config.toml
num_hidden_layers = 10
hidden_size = 256
n_experts = 128
experts_per_token = 8
d_expert = 32
d_shared_expert = 0
hidden_act = "swiglu"
moe_layers = [0, 1, 2, 3, 4, 5, 6, 7, 8, 9]
router_score = "sigmoid"
normalize_top_k = true
routed_scale = 1.0
balance_loss = 0.000144
balance_bias = true
router_cosine_scale = 10.0
init_std_router = 0.00731
lr_router = 0.0012
vocab_size = 22468
norm = "rmsnorm"
norm_eps = 1e-06
tie_word_embeddings = "early"
optimizer = "muon_variant"
learning_rate = 0.00765
beta1 = 0.9
batch_tokens = [32768, 65536, 131072]
max_seq_len = 256
train_tokens = 241900000
max_steps = 3799
dataset = "wikipedia_en"
Below are experts of layer 5 (counted from 0) of a mixture-of-experts language model. Rows are named gate (a neuron's input weights, with its number), up (a neuron's input weights, with its number), down (a neuron's output weights, with its number) and show model dimensions 0-255. Each number is 128 + 24 x the weight over its row's rms, rounded and kept within 0 to 255. Numbers have three digits each.
Before each expert's rows: a language model's description of what the expert responds to. This comes from a sample of Wikipedia text that the model never trained on.

# expert 15
Passive and relational phrases introducing a name, such as founded by, composed by, named, known as, based on, married.
gate0:142138103131140114116136134141120092096167119129063129169088163130154142105122130113154124114161122095135140094209120141112128160132139136144126136140096136152117119156161139130132117133090135093101142095120124136106178108142169115084097102141147141081155121120106138119110106159161162139098161107090142141131141104121113171162140126137117124132102134130114146156108135128129110101138176146184111148119142136121144087122098145140070098160113162083129096148120068127084118136090113094104108148100145116142110106140109152121144144150108128133107126139111133174120102124132166148139156123138140146155082143144117127133077115168146129127130094136122098157105157130101144088098175151117078111080142098108117131145157126120167132098123122121093123083135095143144106144158088
up0:163106128100122119165102090115128112166166154116129088146105154097118161099102084114086111167148103131131132181115100117115127143145097121116129102160147082157147154179110110111152163127127132155099115190153087109084124149118077133131139122111124139119090160153138108110136095171097160138125140147147102136117162163093137135122142105139105133117137156108109153121145115137122136106135112133121143106147143157134088128155118110070166145096136172130121151120155137145129112170169164140137167135098175077139119160127140119181133110128155147092144118150101133114113154158122160110100117161125114169144158125116180112151112120093104143124086119128123130110131146105168135130110076103139122147088117143142141104116158116113099145126133126075134127095150139117082123139103109
down0:055128097094136110114146083144118136119150111133138142102132152130138124154153156150118105138121134107155146135099158140150108174120114164139119107086106101120115139156153091119115146085125141095164085124104131117163124092112141126114144125128141145136164158157159122149166142132076108094162092131100123136116149093166128110108095176125133102130153143125127154127107133141124157114146166087155154108121120083137145163153139143124124134128131125162096145179097112130149104158129132128138135150158091106155079126116131143118128109120076117158135146061095138092112117150163144148087128113145112105154157110138134133145133132114119110083143150107121132212172131107091129145115139136119106161160090158094132152149106133146110122102128090160140130153166108066133135147148104
gate1:144180172116105173152118125124130092111160115138130142132111132133159084113205134123112164099138138126123153143140128089137148155154161144129147160157115110129157147156099141137160101144118130131108113134137113142090155148106087160138131134153133112108148087154119128164133109097137127139130101122117136118141140101117164100113101110143126145117127139141097118112125147108101112148092095125106118115107144103156109173145155150133121147147075105088099114137131161127110135134087117145186068133074147135155152165124115129139150117099100139106117064133144121158145134128132161156151125123140095153136075118121126133134135078132107086116150145165140103133111159089136137139142188121105187148107164126104139143137135137099091110092160152187147131140129136125153115139091068
up1:088121127148129062112146116138120152125071150155101119153117128159150075124073105129145119126139101097149100139139134161101101105095112127145109129139143108135128113107152140131120131141098156159178117124163130116151124118127159139117135121120138118138108165152132108125118126153180136112158095117133137116111134094162074128141141122119108064163108153116153128102156094151143147132129101152124189132168140150129164068099123115152140145124130154138139147159078109121078156117121149167126184171151161101128122111141105151119113140135134145165106159142173183121121119099130073128121131105081160117148137109166142097108134129092095165131132116147122152123151147139088090127135104104174146124138097127162107121115163126104143133134084126139139113129118118131076096107145140
down1:153106146136173112140129167129163094145136157159148139122136109123106107146130134118178113117117129090143114105082169126132156129188151149116126155155124123141118111159140150101157065175130145105140134124116123169087135144094088127132151125155103071098113159132138119153098147127142131098106155151134154153143127156126102129125075125135120165137095151112068165123147126140128139126073154113107121106152108125090118128146147108143158117101141085109094117133096097132103117118090118151155100106122121121154131147114160109101180151117128132128162115131113140159123178128100152181120099130107144153116135101088150096098133132113101112113106101142129109201116113108123140088130094120101117157127150091120132145156107066111079132121140108101130169143138119132155148112145104

# expert 41
Prepositions after verbs or nouns in running prose, such as for, by, with, to, of, known for, response to.
gate0:141111144122156128120119086129140136100120159137115130152094121106104131132113132114115130109131132154147137156150107110145139128106103160099140133132151119134139149110100148152151159128153114140140151156146119082157170150157072106115114138103157112151090130103104146126117152121132069129107187089101132126124156150128133118133145145119136099146112129163118166172141134121102136093094075095146125149148172117133152110135153121173111117142157133118112095142110152152139104156128131095119141145135127059174111121084135154162071162101104128163142148116134142177181139143150175131129171109116129092125121146141144086166176151137121095099099108130106134117126157150149144112109125121123098099097114122117050096122108124166142124175095105086155106132136132090137155097095129
up0:114132105090139128114101103137123118111141100101103134117089140128111142136155134094126156176148135124189141110156081128145119146109070128134136101128116112136088134166113144136117139126123165115145157129142120126119142150086134126093127134180146127121145156104092156151146147145162159165106146090163097143128120111084162147107090143138133120102150129123148152142118107163156142114078095108148149146144148120098104147089125117141102142156095124119091121129125146141107116119142139138128070120170144124175106114106076116120081133098136095107079128122119120183143170155170125145169113087098152138110140153146159077131176135118099097142110149118067085143122087117126117112150154108114153123145132083128079117109130121127141121143112116143058094126117135127135126102117123
down0:089137173109102129130106133117171143139126134136191121082170118152119115146143179140136115104116166160178060098154132133127156141149058104143105130130117165089131167117113132109116141076114127107135157127143157114115066147111161149149152116114152136141147127138144113104141114163085108092133171157116129145129123125142148121138148117150149101129177175107141148128110118150137133190142124159089147162119135115088087137121125120170139148120139145124119131137158140121094104151095143148180116128127120097136074166145128089103099146149164119161151114126145182149141143162132136141153119165104131084119150122147138107145145143157148158133133148166160132126102108100140149159176167102149139140122158127141156132116118125099100135151094123124110135146132119140116131137114103
gate1:163114144106113144111148145127095108096172124156152119137125111070174125155108093104127148174106129122139151117119146092100154079148112164150116169125148111084105120167152119107128083152098093140109114155126169161133143154085126084132106156125132167108144112109104143136117101135131126143154116150178155170101153146123169145118146096133120178181070133126137181139159141111138117142098119108121109165086155135135157156162139158116142143131144106122143117126138173129158141109126157114125176131148160107115136134091137170141107163117128113126104095103123130139143126147099135115124114122130118195144108149109123175141064085095100113092117139108147093115168101102136124140140143121129118088108144119161131114133163105120154143144112112134096128106113109142108131114108114
up1:094133082141114088154137107126124129165077141081113141113155162158120126140116111123122114135100123085122118115140141163130110187104122127145131133164116143141129121091117151128138130126155147065130123152137122132144107154138120153150109089133177105112140193190150158115081164126106113108135126113133102101141127137129137122147123130136119107112171131123114085106104138153120137162139152126117126137126110141093120079109118107111122102134102148149104159140146133093101140120112100158115168142117092142163131139191124142132142114134110092110163127116147076122085157138118129139150092111119140122134134072108115099136168182146133139119130103132122108152113122119123110157133078147148136123153121137115089147097109146137095122147131139156134075192185161085131159147174072
down1:124129081080078093139155142120130092162127123113132140137168096091161141141136115105097129103125157127088136128162127137128120125145129122141121124125131164126093146182108181142129093127150130117141053112128165145131101121132133157130103183132168122125140147136141119134144123096101127195114144107138101089114104114153165152117135100087132137110096154122130112155118122090114115104119142127157142159142130171148141151138201143094158141110179098167115171118123117109118143109130098112132132147094131134148120142127122145155117134143112157144113118108118126141149134153107100160105121178153137190156138105109149155153091115127152144138135126138086089160146128090160118112160133090139162137118164121133129162151144159096057168140107149149134139114128081109127122122129097

# expert 3
Prepositions like of, in, for, at, with, from, on, usually before a determiner or possessive, as in "late night of prayer".
gate0:134111098103147136122168137120119142125136112096142127109070111107081126134121132132124155167144148123156113150136120170166097133138168118137144107139155179124081110163145117133172104130156125162100113116089158158140108121168103148141123170098089100111117126134090103134107175099170183086130074171099143092108155128115149107102094133137126116121155145149111105122133096134136118104151094096120172107109151100127105145102093083116122149144077165138153152130126144126152121111134145126156073115141118114103091128125144149107114162133130103195125154167154145139122098091105127104113121079148125095105112108126085112168112109116104112134172138090101108098119119121146143148139106133106111139124116095122081113113148124149142132101098113093126132104107151132130108126143095
up0:130103151116134126100141143105158115153142128127162106126102112109133146169098170106158153154126110105122132113129127158127101092157121081149121118125133135099111113135171144124190091121132112156107124104104145146155113136155157169159151154066101123105123137128087123149095127137114149091145106118117145154098124143118143115143104166140126169121158081131113102091150092136140146093131092108135124109085112123129128098117098117124129115129110137149102147147106135082155106119104167127118078085137129100139150129108130137089107146145172087171119118147119118146138121125147122122121174077170137196130135108165142145153127143103172126130188134122125127153114089146126134138105148127111056120128199103155079129119143125157117101121080143131134155138128155160122118147117161
down0:123099174124134074141128156117098135115155081148126087164142115116145123090092128125131128136128143113140108137149130146092157083141142117166105139115143120103131129155158109093142135142109117098116136125123143121127127121122172127122079076141111137129100067115118130121108124157109079127110122093104136148118144131148129098095124155107146128090152126169137148126141144106126136113088105107130080115115100123149073127165149125140166095143128091164109145130091136123097189131136157130139120106125121165138085110109162140129141135144075167112102107093126091117173139166113090148134125114119164171123102127139131142114128128135152137098129112126123091179143162141111098138145161146158138156091104150132075138119110158131086169141115136187146133176148156116084126106107174
gate1:089138153106138145100139104120130110131095131168093126121136107134146227137135165124140120110105154102142223126176141114134132142113100102116103108136134170159103141088135170141126139122156133140156123107144124134114124146173113113118119137132159123144101147082135158144113138123098096142152132111135139130139144080137103142117127171165132151135123174120190121128159100149145139133076110129110131176186108104146126116108098118151126124124108112131121115092121117118151084163097101116180087153091158117121144159129125160115100117118115112159136105123076115165147092118154118135129096162142132125121155131167110124117119147113090110143158131137083124130129155102086146121158128143153128131103116093142064114122130109119115126176155105117119118103120105139107156115133113
up1:118180153106122108123139117142128127128115160180130134122119102157122164162101131143131117105115126061098180141172137114117107173148120100130108111139103136150128108131110192110097135130123111141135095125130133153115138154152134136117123118093139125129128155086160159174114143099108098129153122083131122152125130071149094109121152147147145162131132191161136108122147108148142107081075118103120156147190111096145144164109125144137128121167117132117125111101154105116139093166143105144156099159074174105122133171135166144112109121129121101107147111085085121152121099092154097120098118141135131138160150103149113146131091124124131121138127157158111138120133122096114112139173135137187169144122104124154095092121151129153100129168165149129161113091147127152112127096133115
down1:117093100120103152151153098110118136094136131179141123095147141125129113073127153121091113186183122164097092122125120129159129120163090104117105128137148131108169124136103113108128117100151135119151203124150095113144097130122115142146137110114086141085127081121159142112163150123143130103105104109085160160119136162153177137158129128134112115115148129123164130160157145104150142131155083109145100148130121142086116136193092137101137143141145151115117141149123098101133121122145157118147138110141091178134135106117136085116105174148131125151133126166068142123087148145131141126088141126107117131123124162124141107134151127097163135118130122129129135139083132140129146134142109117091120129158133178136157153161119081110177096136091170133165100148101110112136072111129160